python train.py --n_layer=14 --d_model=256 --n_experts=80 --experts_per_token=4 --d_expert=96 --d_shared_expert=128 --activation="polyrelu" --moe_layers=[1, 2, 3, 4, 5, 6, 7, 8, 9, 10, 11, 12, 13] --router_score="softmax" --normalize_top_k=true --routed_scale=1.0 --balance_loss=0.00389 --balance_bias=false --n_groups=8 --groups_per_token=4 --init_std_router=0.00677 --lr_router=0.00078 --vocab_size=12153 --norm="rmsnorm" --norm_eps=1e-06 --tie_embeddings="early" --optimizer="muon_variant" --lr=0.0049 --beta1=0.9 --batch_tokens=32768 --seq_len=512 --train_tokens=260800000 --steps=7959 --dataset="wikipedia_en"
Below are experts of layer 2 (counted from 0) of a mixture-of-experts language model. Rows are named router (the router's row for the expert), down (a neuron's output weights, with its number) and show model dimensions 0-255. Each number is 500 + 40 x the weight over its row's rms, rounded and kept within 0 to 999. Numbers have three digits each.
After each expert's rows: a language model's description of what the expert responds to. This comes from a sample of Wikipedia text that the model never trained on.

# expert 1
router:531474523473483459513541575521477436500527502558576463486488446420543460550452545465563507508545468495561517499465443544472478487529474452532453488526525470476568451491467481515531458464546566551453469522519432498545532430514541420469492467468523480503482516467575517505461439508440493554449490476561528573482475523440534559474422495529475495488527534476455541496503469534416533532498534494560542494530497479572541503451523491516505511558448445509492477432525501529529583434566501579560553510477436461533519466515536489492456455519459542434526522444513443495476517531473489450572509536450536460464523500530494577416537556462548466516536397471498477557553539488482459521487553546472477464465432531588554556525516544481517494543530505452525478419545544528537499530470507
down0:514463530496500589508485541524513482494501510482559498502562549452519514475521488406583471458519524560579505570453496532499562469576550476495501512545529460430474477532493539436545470466497468493519463489553566514505504493523466521556539494450392557501453516479507528465543534447519529477479494458495501440480522529418564517442510469533442492514485468493501480414462492538502536436512559493536513504470432494498492534565508512514468540409527516431454514446481474509564519538485491525495384494425430502558477472421508541521547456499494506427532527419518514502474472399512419499506506533472538404477477490540566456540512538509507490587525457467558550529468502450518522458504516534520498614503496495512478585474523537526552533478557532479508504466523454479484511475451570
Description: Commas, and commas fused with brackets or quotes, ending a phrase before and, which or but, as in "shows, including" or "(AHL),".

# expert 43
router:416478556459432533547456467497474483564543523538469517476474474453523457567507527468440455471478432475507480447443506537543527481523424533531457452454551546560555481466541435512572503540552489488432449548516489508497531444506485485508486420428509495483502514444479528569483455473471494568465508506500559573464463457478504503489526461524460538517486503472438525451472530485520546513574531472506497486487496517565577515428504518438490549568509421496563482493467539538496550439568447471524488498478473485460464495517584441476441467464538545485529504475561425502546542473463501463506547527506530524432538477523492478512561536505459515455588495477467440440547576477459477496438558481526476417405501533575492469566483516458499519529507516480491529482566495507481593544499557
down0:503474493568510531514539485483455526520514475466566509440585454502450413475562564403525563423482475471515487544452458523524482486532451511548435533598508504533492469498537504506512581450522520506534479549476510474564491469498509602567425469478487479532471541482454427529547534440568498510428523536439596492437532593479525487542456525496476525520510549431466534528555520489440522484476572533505508492426524519513431541561519495465475518410483454497567500501533522540423476516469466489521485529448477489534526558508555421502499491514483509432516531496575495494564556453531526495470433475483473507489541512573465507522457488514446486502536466533540500515454495541531439509458459528497419546526541531489549504417549482477470510522458527535551500559545463482541491511506452
Description: Participles and content words like been, created, released, plus word pieces after a single initial letter, such as t-iled, c-avern, f-iring.

# expert 5
router:419497535518512548531478550491535504453490602532490489548508574463489526488578469461553553566529451502487454520478577420493534413509541477513511507504452531544521543410541460499585486552514507535505556504491539532457501542569539514554538500509439551565411481362489521522480472595496429491486558534465514504521427447528536512515496543459486481604480431487466443546526540488535521504496515457553507478496551515520500522434529516482515518502459455459553465470506510542518510488497493507509470531473433540514547562433525541470473493487543518499436516467451513506487575515548493520487517485399524533490527520530538490436523479489515560419534517489530488494558564465522500542418508453515513408472513503518430465458551418512471527496433484528545546485506477530495527511496469
down2:516413502422471499564468467461437505517579395537502504497574554512536557522469526490507484569503507458515512433422494511462454486499518469479525455487458501456474511469448467485514482462471475505526504530498472550484550520543476442465519477502483515553538499445561494466512526475514401486503519482412484504490478464486487480516523510587483412515502476459486415490513491525493511534537524596455532449406435497449418513525551426454490432519460544525551499477511490506444563423470446437399485550469499536547468429506479524437481475549470550508439479475463451418464512486489477464503548458465502523535538597543482512496481505473534555543467500482494547496546497436503519534453408567558439517511469523545502462484532502469527485465502523431515554476512562566466532471491509
Description: Opening consonant-cluster pieces of words and names after an article, such as sn in snout, Th, sp, sc, Man, Maced.

# expert 22
router:486512518443515461489561528522534531448496528476464563447478551463415482475480456489509531517483493492431557492494545504546514472489487464476454449402480536591492561453505454405543507490488532565496470492489527573489468539440449464520484444484487516496501506447459475486551516497576471531504493454474505545492442469493511441545524469452501505471425426561555534544428514533493541437453512469443489488501548520457516516537513562483410568466568461507502503487497455520512510516463490460496570500484488490454520607425499514501522526556478437499450514477493528486588454467508506495524549450505459606480542467492481560546527440544521464489525537519509519537461431460506572462486503479526586444446527496441512613513537542508556462513397440549537540482492496463495486506561481
down0:473492624500457573506508461483532551508460476584507564491461491551468516494468459560533513441422436482476550481500437439558570509488519380488488492493522550497492599464545451522477443510423523489584499492483506512515525518476509505495463484488485440501537450480548428457477542492510488482489471492476575501453550504481440484530576503541442571449472429551495523533515412532481464476438492442497516523486556470565509517543500498473544580461491552543561535512465545520497536561565530480521488483540502490503507478571571480494517509459483506460534523517569508563485492485489495445575483470506516459501504447537588528512520471473482476521488479545549477480561502487408488460447564593519518471486482516506455515499468464537464483594529481581493488490415521526517541459541453
Description: Determiners and sentence openers such as the, The, this, his, their, first, After, especially after In or at sentence start.

# expert 34
router:557499535566449454479484486532454537491454488453542497511484514502493474545474504558534526540486485529495459508547496565510482472554499518545510506526468503462471503464548446453466418512494552491550519464459471515549515501432488452557488531519528576478522541521493456562465498466461505559475458492582500559482561547498413598505442438501525479488521523543519531562580469546488534497471450546463531505461518478497509468499601479499546478547561491523448456481504524497487538499459494478543568509542452489530532420498559474463527467506512482523587487444484514508505551491539496490474575484478561477502492481551531557565489478567563435466460497601450479517481536487465419415491517438500384454574435543541567449539503528522485447490565444432507479499440536518495578534542527
down0:427542533472483472459592510493573437387465518574473571463495426534435535505511446568469494469476507512515416481526511510507499534498567495393524497484531516514586514472481476468498507462535529443428477514463531495454525493532523468509510480466506567548433434435525479499499521544433566511440514506438471512533529532451504467517491517487553529504499540428548509430513542399512568481488511491500498508503511505497591476440561521491469574512540443441500517475560509542493527470531451525521490479516491514563530476544434506529450489528427590472514510480521502496477478535504520509438540490497511480620497498585572471500522532523485525574479452508513455500479467476476576504442596484506399535497486555547572522518485456530471494495528531451480466526505523504463524549512492
Description: Month names in dates, usually after In, until, since, or a day number, e.g. January 1878, 27 August.

# expert 12
router:508448540474426499506435432535488455447504577462567427483519482508488466508540553495555447542489473444426490503464512503506518481446487459435464487515463484466532526469461497502555557473554424563452467487479463533494552492457462460505508434451542448470433484566515521518530571520468443487534587459519431523546506495431559524525536485447535564558518485513508531526437510535553514486559555441564477489555518521510531538472449534521462540480420498509580453591493514562502504482544497560463458470491465501547496495481425525505494534536485488512432549549501536454527489480548462547532490435457531539415475502515396511523490477534511550500511513445505445434547485508518461579475430495494521473447541519527499576456474541548495538504447484472436480544569526443552498504494453
down2:513446496497491575454460473589531499467480556453471538465545553438523467465456491496462541513438526506441476519410430550551542502499452513536463527480506502596535489497513499434495474502572521482541477501461486453447555549506551507468490520514462473439494490502463472518504485474589522486470476474490479515522477477535609503530448438498548498514506450444541393434444546485499524510449517490511491484483471479499464475562431534511505567520513520424512465506524427542476472506484474505457426447467494525572458556519436553486586485584513569518478568544532483464489484515540502510534570485577546517466554426459496512564485558477556545496530475500521451546458475518549569540525532527518513494481423391495528467496534513548524462473505448545545502487563565459509451490530542
Description: Capitalized first words of place, party and institution names (United, New, National, Labor, West) and table-cell pipe separators.

# expert 38
router:469465519461549514490486520466551428473528591512508536521535475473491409450543502467517461472547470460510452460454506486550516476409520458488473502410422534458499523477493520582579552532538465540475433562509455531482494555540546520475523424466460502515494539452556541521565471500489481524524557503484526589566417437451519466518549467476487482527436482498529461480445484472497555537575481414520511464515486537539549518474550449438487533462489503486538457486509419512492517472541447467539553501443507454553459501474496524486472499466508506428474534488587452420573495477514492475455511510476494523478538481525479569441510555437504534517586449451552496470541503482478512500450481448568564497464489505474449431471501536507549533566478500554543488579529488560477534526518425
down0:517472499514588516590489472461478510481442582460411515474478442528514522478456545474488503476543542495516475555414513444502515512524474522491556502509463483570500479475493528606556481570524473620484526473516470513527492401477434490502466495479463472498492476398471506486503438509521502460523575476403499455496459564466485486486450498446486492516425500432453475594520488511467463553524534525515563416487512493536496510549520536465507529496497448430594486480544480479469500513580455468516517513551510482484508534476441514552491456532494531512496585561474515549514520485555488494489473527480526543510492481476425446520535483483544479567480476611512498543533506447516472453480582582457468453509521531472443502481516595458493452463495482501477510447564500486475428444494485
Description: Short first pieces after "the" or "a" that continue into longer words, such as trans, circ, ang, st; also ′ and ^{.

# expert 59
router:537538526531491570495423471497464487501463509534536509451512561522536454550426584459502437491470521462531459474433467499517527508518460471568428497518516468526555533557520440524519446487440526539439446524542507473520555587473509418526550502450471502528503500490482566590505449436540561522469583565486518546492431516446524509509432446527518535473502526430507541490443547449496531507473559457491539512501453462516534540556474527536471489559423489506540433503511564448505546488546472553545532443461530521444545475529546456459444461487435525526580440441513560473486562500494492489485546556516533544463454469493515551528512538477534540549556539528537501451494553513474490473505530512460470485506487548577479449543539520492542482548545559493568519576551479571526459540497532
down0:483584422466473455415507498467498480458529429547559508448486483507532514471466503502476548523550500517502527437507537522502463467518476427530416470457538453561489515517462520535497495448497456476507504498504559510430412538552519537466479533557436430454481476519463504434479437491455452527438503494505533489525458488556521502483448527535593503476490506507533552524487467567566493562489492562497482392540519519511501458506499385490477425490526462486511480504512512509522533478519473499488470468483535579459479520490493462463533428530536456550463500418519549467562547586559504483516518520484548472494464545484560607489524490521537467408527497486458562476537533479448524508438491528460522507461513481469530476546538501441396542428517437460536515497542513556509580414494512
Description: Sentence-final periods with line breaks ending paragraphs, and wiki heading markers like == and === before section titles.

# expert 31
router:509435547473438443498488541546439462513518524540556487448454433468497465549444548500540422506543445484530463446463473563467525472542453453534462444559523513480561486481495475531552465541544459534448464555548452488528545477445509461459481469443438476541461524513514564536477450441468506527452485526528554559492501526478538537492470472588519507459552554458469527469492552520482526509510556442550538530466469501555537524481466486516536529560485453547569437513478542525536566455562456476546484525456427458548471432529544442426450470466469558466561565454541482450486550451493442469580553525448518482449535469525536481468543547483509474522544461519448476451565536457460445486448517488524446479533505540514473454532501549467549496556540510479533528501515555541528561530494573
down0:411522448518491489444497511445511503499524434523414547505566524571544509536480515528510483449481512538443510374395565539496483511539492492460450484519457485549514450538473549533465507517534503472525534568524414463507475510594523553422510488519507581500560430516524501389496519488477504415500511552537531489451508591566503500485526447542468547551501624476491482492493503497482513523537510448462490466508541492577461532487557573498450515518480473447458540484530491476511485472515489528481511531512497494531533520520524501527488488542500467389491578549523459563474426524471531499454534497551429477513519532522498516470477496470461496502475516493568475516504477546520527465508450491545512477565562473479569475497552449459445490571504481612510508442449462515524503422526511
Description: Two-digit number pieces in scores, years, statistics and attendance figures, as in "1991–92", "12–10", ".278", especially within tables.

# expert 23
router:508455546469489439453510529507499467516529519522519504441479448464495482544462533472547445450514539484543497506482495561442601456529473466532453465533543509518533538468437496561538481565559474561476481526533468472487558420458526439497522482432467503553465545480564539557469465486448515563496537533543542535470450555500528547483493518529487536408564532487492488470475481522493530538567532477563541513446498493582526521486488473515471543523531457546522453558497584564514561445571492450562471531478461468536460451476534414434474450447494542450555523448531466442543550462441449475553508541434540432498541495518484492448503531442528460538560505486485521439561537472457477547488536497443427458536462522491457462529504508528557550527556470533525541500561538527532557550502560
down0:540456531506521502471538508561490454534625466517506535528539435522469492581565469509433557441582515471472488462521462481587488540482459552449513533530551557515544495498461458418475549463513597440500618580506449418444508547542525502515476546536556488489509545548467464474502575479530500446515536476451429518487533503506485481524448542424502511475525510453493564511488507551566474464534573443489463506558527504493563511481503445457480492479549512485532484546484513500468498549485542510478544474448495476489450489571498510505509474456533535495512479605447603472504554487548463527556463573511477532490519481486427494528456479544501438503461510479461492465522519555454508556501420455488511537486512544504518468497488471505486478592486547473468475510558486494505460480458597
Description: Articles and counting words opening a noun phrase, chiefly the, a, an, plus numbers like two, several, four.

# expert 50
router:507453572500483458502453546567472481500535549524562524474460466457483416568444519496547438524536472498554452449426463555477519487541461481567501447508527497499556481485463474554539467522525447519462456544559459494533524469478520455447474450434490447521465547531527550520482458440453509538460505515502564561481521546448550535490505523548503534460551544455493532478504546477529540548496546454554553554461470504527565536459466502551539533551518465535594473515533538532525523430568452479548467525447435480561476441538560461444447436439453556442549560444568470450484538463460441446562532531472560471443542474519530454452548521471539480516538463531459462489548520444478456499485530491530450474533486544497463451551460531462543498543535518471508546472535544544529526513547509
down0:515453542476451537458459505544517527433537465475445504501477508417548493390621542536501520456554528482521461537526495489493567481499523416574476474475507516599527541507415511528477549548542550489520509421539540534492445527567467437507462512536535500501508519493519513537563448514501483442467480486418468463513452494510475476501486492488451455519500480546551494531494517521474501525583495459628462489485453419458414607452491519509509514528528530505479527510442464474517407491541505445463498472469517521480490507527401489473540539479513479522546526460514537492486498506580469575516540474517517501422494467526548439505512540514494487559515527499490636516487468527473531533493467445555510536523529528488527531611451478511514506554594515513539499493524494473474469483476511
Description: Opening brackets, year and number digits such as 19 or 20, en dashes, and raw bytes inside Thai and Japanese text.

# expert 14
router:462577444490487527505488502506511518463478486508477531528487466518519476476518489491441566512477469471490451534535492454586527522432495508499496561460463545531529448542572559464536546488495556511528487451454470528439488581466491490477502511556532455510571406440482395436485511537510490475451491516538484477491507429505513548461563553470540490516408466500470513580487494511524531453482470494460528524483544523374487544507553497468418497461523459486476515455473509450459509538467498467445471508508583499450497570450444530594541547551541447486443507472468525569544469448564559533431525500467470517492554522501474552508472457535561483503488507551475462544472467531500542431470520468507528470481457508431483509431470511483472421457414498476459566493475427536480437457534420
down0:478585468501507482459539472495540569505500552517532474490492459565496533525527515486502615480497501462486491499509523567489510512514514435464496454474465506577463497553538462559451472441497472545431491458552473467512543521568522463535541523561538460522474485429428469537551484468536484451438467467508485482508529464505491534546470527526531413435495463515488420470418476522577528489498547489483528503495528498426452549535473551458511484490503505533455484561591482550560590484519465475512479492543537515512568523543451367512474429424502409561494601436481570520547496553543451484536466530507402486528541522498550491465454430429482484529528447474544485546554517495510520519458493462516516477497528445537510534455490489483483556497566515474519496557532528470519539543487485
Description: Content words right after "the", "a" or "to", often the first piece of a word, such as use, similar, distinct, largest.

# expert 61
router:460536519433459522466512534476487514557517583512541539459434485486482459486524507531553479470505484495527454445460469591578509503466441479532480469489481511466538540493467510454527583528586482534485456575489498521524524429516473500477523409463461450551442537514475600564468474536457499563488505473460532565480463501447474519487542461439490527497485507481499541452450486540425500544498505438464464453423473496481516443468497489492500511506513439546547527545420532519516498423533415509530489577436491546480476489513477465474480513444491555401463580508538473471464561464500476472515518476464558497493503503523417481517549521501463411511537472469511458448590553459482476482543484552531541528413510503527481513529439556466574510502418465466502542570509478555515576531532515
down0:423501601538556563483537543535511483534543494467499520527463502535443589442522441569552461456487583539450518483476474375501468458525460502454457573494513542459454537513519519452449531548523520468486471578422489530473497515463439456487446520471515511476548533539541499462520512440483484580581488554476493482522462509476554466526451484504507510521539466504472511549497465448508479483487494545524558520418396470509508521546535563489456489458571490504461446589506468522533488449450532498532551503478513465453485542487519506549454524450493536534490498530563500533527527431448533557483540489474527515540508477539438526516516504517532493489455497483456480380515517501514514474599528471531505542503554523400564545503568456528541532553489463517539536509507479507490514441504599
Description: Infobox and table field labels and separators, such as Year, Apps, Coordinates, Date, colons after labels, slashes, and dashes in empty cells.

# expert 18
router:513492532572531451502513487545499445452430509490429558519490494533536468527533520507508500532452517440498533596489561469506487467471501492467513513440530466493542555440445490519489536424538455460467547509426553437529500522579427525489440458472529473558494552470509514533530547453468571444554468463546495488509453415495569410475476488479542484414487439573511551460480490441419542519526502495497543433470488537521501471513574428478532516465458548526515465578444474425457521464494478540501583494561486495506530493538496529493452471483455529450518518461565455464533499491483515562489468505492498455448502456519437578457456491486461467422541448557509447538529546451494494451472447445465486573491573486532539522518530497591531552502507531478501460581497503525495530526486481
down0:515511484515514456497487537483554474456494479513493416499512619479485561501462453537465531378517544569486524431517471524497445532530512513493564495479468566550534478406503530491502501512461489457489510469519487487426482465416491524554478498481423556544402471470503539471560463456467434523476458507542482477517531490533420584477414530498425491480510525488521476489548466576484553525441463542551480530542489506533499478522535452530476564530554443534443541508552452479475495501492521536491502545454505512506547526541532535481521523543460472475484523523481514485502501550493482486465546506459511483462559523485518463459496481433488566556472435516452507449496453485534459535503463491507527497423545547521519385632521541569527464525524521495421553399552517514438539482514539
Description: Single digits within numbers, especially in tables, statistics, decimals, scores and lists, such as 0.0, 7–0, 3-year.

# expert 30
router:524468510494508442460462566525434458501507503532511474464446429470467465526421516495546436548512461493555419445455467570479487477526467430558433469567539478481552525511482492546549432554543491541447492539560457433511542456478519477461520431471461474538423541453527551520465475455482507515508508532513522566481507542468555513479492452563520533438596533451496538504508532505473555472475526453507543510468448495535560516453529505519489527550514483534531451518510542508510527465513428485538486497472438429543463435521538415435444413525448571472541529417512481464545559459462435504545541541457537450485542460529517483464543512426497463511534524475424518474531518474476441513511535533514441476496435532513444459559547536453534514510542491496519520490493548545545552550497580
down0:511462526512473514469537468515438484554520500541529432498485418505511592561505468399532529544467498495485461469501526543447514471472547493456496534552451544513506544489487479541538486427489589537535481531441489435550489459460508497533521482511574496529526432495508469532524480517499464475560522509474484450487565612518502447495517514579592450462466477520489479398437471433480525461486473509451517562475469494488475490507483515518575541439560470604434471463481493452516560541559441528454512561531490514496476447519441536550464509560474486504534522450496521493464554540454506506516509491502481495560558539502506496487468471515497459418487545540448476538577588476491468485429583517473545491443537492540472486439415454516519482466441487461449471570475540521469490451555460
Description: Determiners after prepositions like of, to, for: mostly the, also his, its, their, that, no, both, and th in ordinals.

# expert 46
router:521516524574500500519513528480518512500563549507546533516475479534473545480491493481534463461473532573523522474438478602507531524489506469457440542485550515536432494551423535456456513566436454523537492522497439458499583517477433563472583459499506453540443545560531503466564494487526479495478458571525509421507527509489452465474474494483559494473517538494444486486470478494476512518455475403468513526455450479454512476540433554509571441504570515538502522505497524488508491432529458459495491502408492516504536509565497463465533524449560526474519507549476517462466499480481485387578507480535507439550476489471486440499547484496403496581542436553572479499512558563470453479534526605538532539515548404506482556470450501470512501565460449481494569533490508501483515538538583
down0:449385507485499505525430523518541526495581535442557489434532496520433485527497495506473414495462555514496536507505578481494522520484466479473483413519469474553431521491505575456536510468518501505518567517509487516573434552493590516501542523450443492421478549536507515471445442441511446496424484510486546458474444411401462483513496534480526513540420549529470509601522549487498473465556568557501492532465484501537436490536542500524477478500527509454532377514496473508492493512512456531499469561536506455524482438559524525556535495497580411515441548458521560517497555461527490523523537583438492485408479524456489482499538483437497492558505474477554437580522484472503514469491481441487478539488489498491508538390515477474554488500487483550494468506540485496485492524492482
Description: Section heading equals signs, list dashes, and infobox field names before a colon, such as Website, Born, Type, Succeeded.

# expert 54
router:472529528542441563478483427525513461458569501440450537479483473547524582458472537544473539534440515576542440415496550459500469480496493514538453484499550482592496571505507452499516495412534445502526468524462536531537501469443450552497544475516576547538528509447529489440458480501508461447565465429572536444487502520518524493483585533503522537607520424505528533500526481425592487528560510486525461473442489491494500567576442436513467513540457520496511531520478470557451508455504467536488543528460494447530454494467536466487491558523481506474483484446512441483441465518508567446505504562563520467480437514536514472588444476434484475500520441494446556457519513495547569472465504480495484474532543542525519546474560520483531521500415573462519466549519495517449495441516529
down0:506483471492436573501469460533524486519465520395469521435486549474495538485445502537511516494534529553508480427521525441515423528503412419504469515517477499569446495537527501511460465507515518596478481523572514462477538504418463587482509512490549507452521450469525490432459502484475540513440482545553521434443537615524567480496496485525496587503520433478565554526500449523442445480496496508486506485446496451503462551530511517466425519485506507534532551487489541525510441488585470519460482570480527435460544463518544514439496511551444523484504527487507469469370533559489530487454465584497497470518422496579505586458513506473567467518549490531536497448453491547490520516493496502537441466507504485549460578479509485532516497544510539571527498465446512479519424422477480
Description: First two digits of years, 19, 20, 18, after in, from, dates or parentheses, such as 20|06, 19|89.

# expert 2
router:513445564463472445460477533540445468492501541556553510470471439465469447558469539487528440516557448476523468452452471556483527473535455456567465438536528532505540503468466495582548476552523443540472449556550459471537529452444507454466519465448426473563459552538541553530469442490463515539447491545533522558481515543435571539462501488548514529477538550458490510487504543488504540510525569431561525530463460491554551552463457487521527561525513483536557439523509535537551544451555451499520478497477456455564429465536518447479459443478459571462544527429518462438508552461479454483566564520447553460446520459527548481452553524458507471519560503502479465463551546450462462524461541482554463462496490548516466471556479558470500513530562490470527543483538541522515547541485565
down0:458429451452442495546527488520546495456521528428424514511490420517544509534490530418500491476498534470517453510484508497391503473494593538517518473497510536479507492440503457497485503475534484516529483457532511475506473518528478446444496504557475479532483483419471451465502663512477430476565466506499453490554580486563563451570448573502531537425452541467442522517510444500536435436511511563561511494439445521475489476463505423493486528430513508492522540564500524533453493480507489596439523515504515479453575530518451455513513560440504511532550483477479534606523487455518519512509483454470597540501488546527452527564450490499515482571437587486485480444509514488494516495486473486552461554508458473557547534507447471516493491492557487481522528536478504540472547445517465
Description: Mostly "the" after prepositions or commas, opening a noun phrase; also degree signs in coordinates and the word "transfer".

# expert 48
router:540484473440476551464555560541587455451564520541534415568488524494538488480438474480525532461495499417489505460506479530559543454521497537505460507560502482453518503507545457542486454483568571540482529530517441462557524463572523449455495495469525502486561513485527529512501454454453485498457472460576532451461552496492486542443535516503427473418526521471474454547434466580456505522567475520542532554532474464494492553499454497434454457538450480436534481502558481497525547537499547524488507521465527507483471489508446549511473439517524498530480480498544443492428460577454504475495523542476526517495509500440438540454541581462481482425476559474473561536426502522534464578501546484432559446423444501488488538540572526541529478478485479427518410462569504476529506469423509
down1:477485523473546423494481529559467544500486469482466500513544468524510524530492494419520475501521473504486525561536443496426498537505532480493506518480488518511554510514504488504498523486519585488470510454510460552502419487526535438503530474449520530529567523468503527497536499438512477504545580493489480531510440501458448472540425528496514466455518558460522563466456501529617514477492538513469580507455390465478517499526510553424499528447504435451505462506516379421499522486504545491443538436553500443431497559447512528563508350478552556504503481461557463531465559468511489504531491530446525559548503529489448479479504486509433514473475417480501519559509515515537485479463470448421504600508485425465544556460514504491558566389497528501484464463545487466466508457508454
Description: List and clause connectors: and, commas, with, or, but, while, since, as in farmer, businessman, and politician.

# expert 3
router:497465452504473477486495427462513537453493474473431505485493534528517487523529512539480520546502548556482518545486606463442492526480495551474472517550526424458513529461543464470486469391507483517514576471465578463454423469533455496518573495551563533444462511477483471486522558499468569503536453473565543498505540516559527493522455471505537433473548455566514540459451515468438517471501501488548530498460503423421491532544571484435520447540516513509473585519468454461447515459483567526499519503507523469489480503545495485509593567474554504468540454456541478582470524523553499482488482514473464540488414593531544565470426534489448436536463480565503455554510480517561483483499468470447490535552516440507573475529484510548458466525479500481498403568452498452464533436524541
down0:493529402514553495493457526490515483538531463525429559456510495518482503577491502416524449510436471437561489477451411509476465565449464560533487443517557422523455486504546489500540452473506552569532494488475469521486488499560499475473432537545547500523425489488483518540489515542527592464440478574549559480464531491478460526516500474485535471463497461579481536443488484508517509509505558491482489477424471471464485620482417534431451413487525476527511458505457532457481411502585545569511535539510513478460507492546512479464479472443482487496432518474514474548557488496441533452516483529488463531551477456553573555461477495512466528484465424552495403484477500453558495464509495521525487540505510442470563534539508576484542500519536494551503561492516487465508574463558569
Description: Two-digit pieces of years, decimals, coordinates and codes, often after 19 or 20 or a decimal point, such as 24, 15, 00.

# expert 28
router:473533494534503527531454459481532562553538393461495456519531519468505490513479503536482590458558593455527516496568491512465465527485486573492501474552512496522516481555505489480380465498450605518541503521497544499467503448425522475522472563498545441487507463549498435450494518507532507487496455521510417408462551565509450514497468479443428483474550541508484529455499457534494488495532473631494444469509504449467433493525472495465539429568528460463433515477474519499425461536520569469533526484560551497540490494568529482511530478494550497546538455534526505581495468516469506496504437476554403488516511487521475504494487513552503447553512535557521544494449473529477469444586560451502448405559458540491560483480448437520488492455511538518455491489462491483447450539497522
down0:511532539517565533493456494520400462494509417561524464509500477518546504526527494479526457501537509426513436530532524515433469529476568501429424531515464496496547503567583430474434516518509481509547513495494578493476573451494518510484504481556474465481514465442515538539470483440471419521484464517478442508453515527491541481510513453539447519470505485508509568426458481530450452440416499502478521546447557474567478497527407481462523567422473470522475541470492374523478451514514497574492552510439502448544541560485532539483473500511517529427452408526553446573408505551552531451448498445513516448479591473568462504561472499496499495500553519499491501473460455493476526543438484519486536494546550526538522506474444468541508500527458454539517544478456558476536551495496492
Description: Word-final suffix pieces completing split words, such as ated, ized, ending, icated, ographer, arily, often in Latinate verbs and nouns.

# expert 44
router:537476482490494456407488481422506480494452417496518419492477513483449510542483519529506469465461494510498555507552459526443565512588510476420488448528502500487437461443422439499466501509454542544532486491511507416492466446492585461587496596460520501501483524533500448484547513511502543467539493532508403459454579492492463573534414546546503455450489538530485500506543478489537491506543491607465483545506582549504482494554503516539493510494543473476480525526547540502490504507447541477476432577537489490516478434485501452493441480563568476526562513504451533471480514476502500559486510466562565482538463472499494573504501431508496435516409497495475550470415455511473518504583491576482466460555431415486479530426489496508505486528597468516449486518524497493523468479520497
down0:522530447486559578528481485454487426480495472560466501469469510474477538561558438557492497492496558423509434493534460467533519549514439485477490555444601444513507488432500521533462554419444483423435485497524473504516416467408515446481527441530434558451444549447559526473494519512524526457485503420466530497510480494552513528541481479442463504532526535555526515548456427454489503432577527503553475531453498512478499499493563478490417492517518501501546480593423548472489465521413493493412458521543536499554535520446513473575515467532492548516583515481520509475468428434482533532512566525514425494524490562480474554484551477473485505474534519502556580545538511468475501468453481476546457466528498532477493508542468526517489506472490440536452434571494530513528507531493464
Description: Nouns inside multiword names of places and institutions, such as County, National, States, Air, Navy, Canal, shire.

# expert 56
router:515454543474455445468507552542460455490517564574555504458443428461488444563449564458568434497559479482547497444462470563471518473534484473545463445541557516506532479469480498551562474568523468560448471548542473491508560468491517456437531458455445470530463558468532548556473462502462517562482501533528547574485495528450564557479484490522527554467553550481486482492483534470476531539524547453563535515459488533566564518442474498515512532545521463537522442526446530550548549446545467489533482505462475469558440434527539449479450464441480560484559536452536477446525559459441419482570541499444559478459524484523538465451536512498523483486561493472454451437551551456441467512469528514495453484515508528490476459524499559452530528551534495489522527470538550551534555522509565
down0:334544576462506420493471470527497569509481541444493465518515478524450485453419466515555457501551515486468493453478415531467506523503562529474445524459503488514445458416472528531509445451528495579467499532494544490494535470530470480577499476468457448549490529495454473488559501500413500511496506460549494459470590388513544466437454448493517509530524463461543484550528571538497545497518441482464454483513532449525469544529578539459492531483564479535516463533523487515527437470598410544526467512451431539463538537510541482492515454497513520511547473501446546460512458456541507455473477530444501479503500503506539525491512520545457441525501527589475483485585541495524478523456500522508472489577424513543461512470457533491475510459504537448529529502542497462464510490400464
Description: Words opening a noun phrase after a comma, "is" or "was", such as a, an, two, three, several; also "Athletics" in infoboxes.

# expert 39
router:528444550546462462451512548477429484464519487582509514532437414485496488532528474455544428477563496468528423496481490558550540460522493435595498433489559527506532470470518488520556475529460577507454475471509443467524469443490534496447514465474507449517443586462547570534492498503447470538474534524496504439489483576483525490421504474571508467472511560490499524499561514452460567494548513459565541569472493465492562527463428464472474560487500433505518431498510525495560499456508450483485465475467467450579488462539543457479430507515475592473526501446486462438495541480468434576493524548442522442530532437485514501442513517457486529450546484597510530465565553449516461558456554564534460439484470509512436482497457513501526498480585515521512504499491530470521520467471523
down2:538513536476530502522473497553543440456519426514406455490427539453546567488473531486476493511553411528558429545473515546566513513474471477426442528471497516539471544433429521464442547509488469462486523521498471471544485492541488524470484531559437520443571561467554488440496509447549456478468548480507462480567554518534482504550483468481480435463481520509510477558587512444503499520503510490497526559488407465505454479434494480507516424507530460545542497507469453578554566541453459520439538517472490456523563518493582511485540464551499473544559535551532512553560532528597526537540520526529495461554586524454456445505537493492489524558409438523529562451481519530520481446514494537481482468409491467521503489520474474433526493458472446493507504547416484478470474515535479
Description: Word-initial pieces of one or two letters after a, and, of or with, plus the word other, such as m-ats, st-ubbornness.

# expert 36
router:497585471476492527480514516452532550524477583535471564491517480469513553486482537453506551540514505451495470536521496496502427537382466488500528580475521469520481492426454567503496481460479432457505441535499611437540489496593470493527483413525455477548509508466517523539495532519439493539565481526453502549500458503517478399456527530553442557580536509443533490529541487547473470516492517446520440430525514480466465521493463527526488513438483523493516521463475446517552567527455511505492500490470527522460472547452523464481551506514494464543504437577521492544509452625437558520521438466566564477494502509522537494447472550514504469460445472433519518510524431513467530563447481467542574560516550460499506542552532501532552541514414479449511463444538525441485494466523462
down0:464471466404501530525481469452548535398470518585497587536495430489462476475443503544585494406513526452545483495469513548476478518460547539412495523518541494520443525502493549525518539471418563573487476409494476475498498484404537475445531460520541568558524542521478541512427474515608506495469505505526558502467525523446455517550528465464412454513520415497480509435473467518492530500513489506492535498555462540522515508557485483467505480580550497489438532510532473513483503495430469518504465552542494527527529487519460444484474479502515494461531526552504464513469480442504532484495518539502446523430504516460509537556512587539515537499505546494536450522497515490464547527501424507516551440538538459494538535620463490545575540479485478466450562482543492578457539520580482
Description: Short letter fragments right after an initial capital letter, inside names and words, such as G-o-ogle, P-ay-enda, T-y-pe.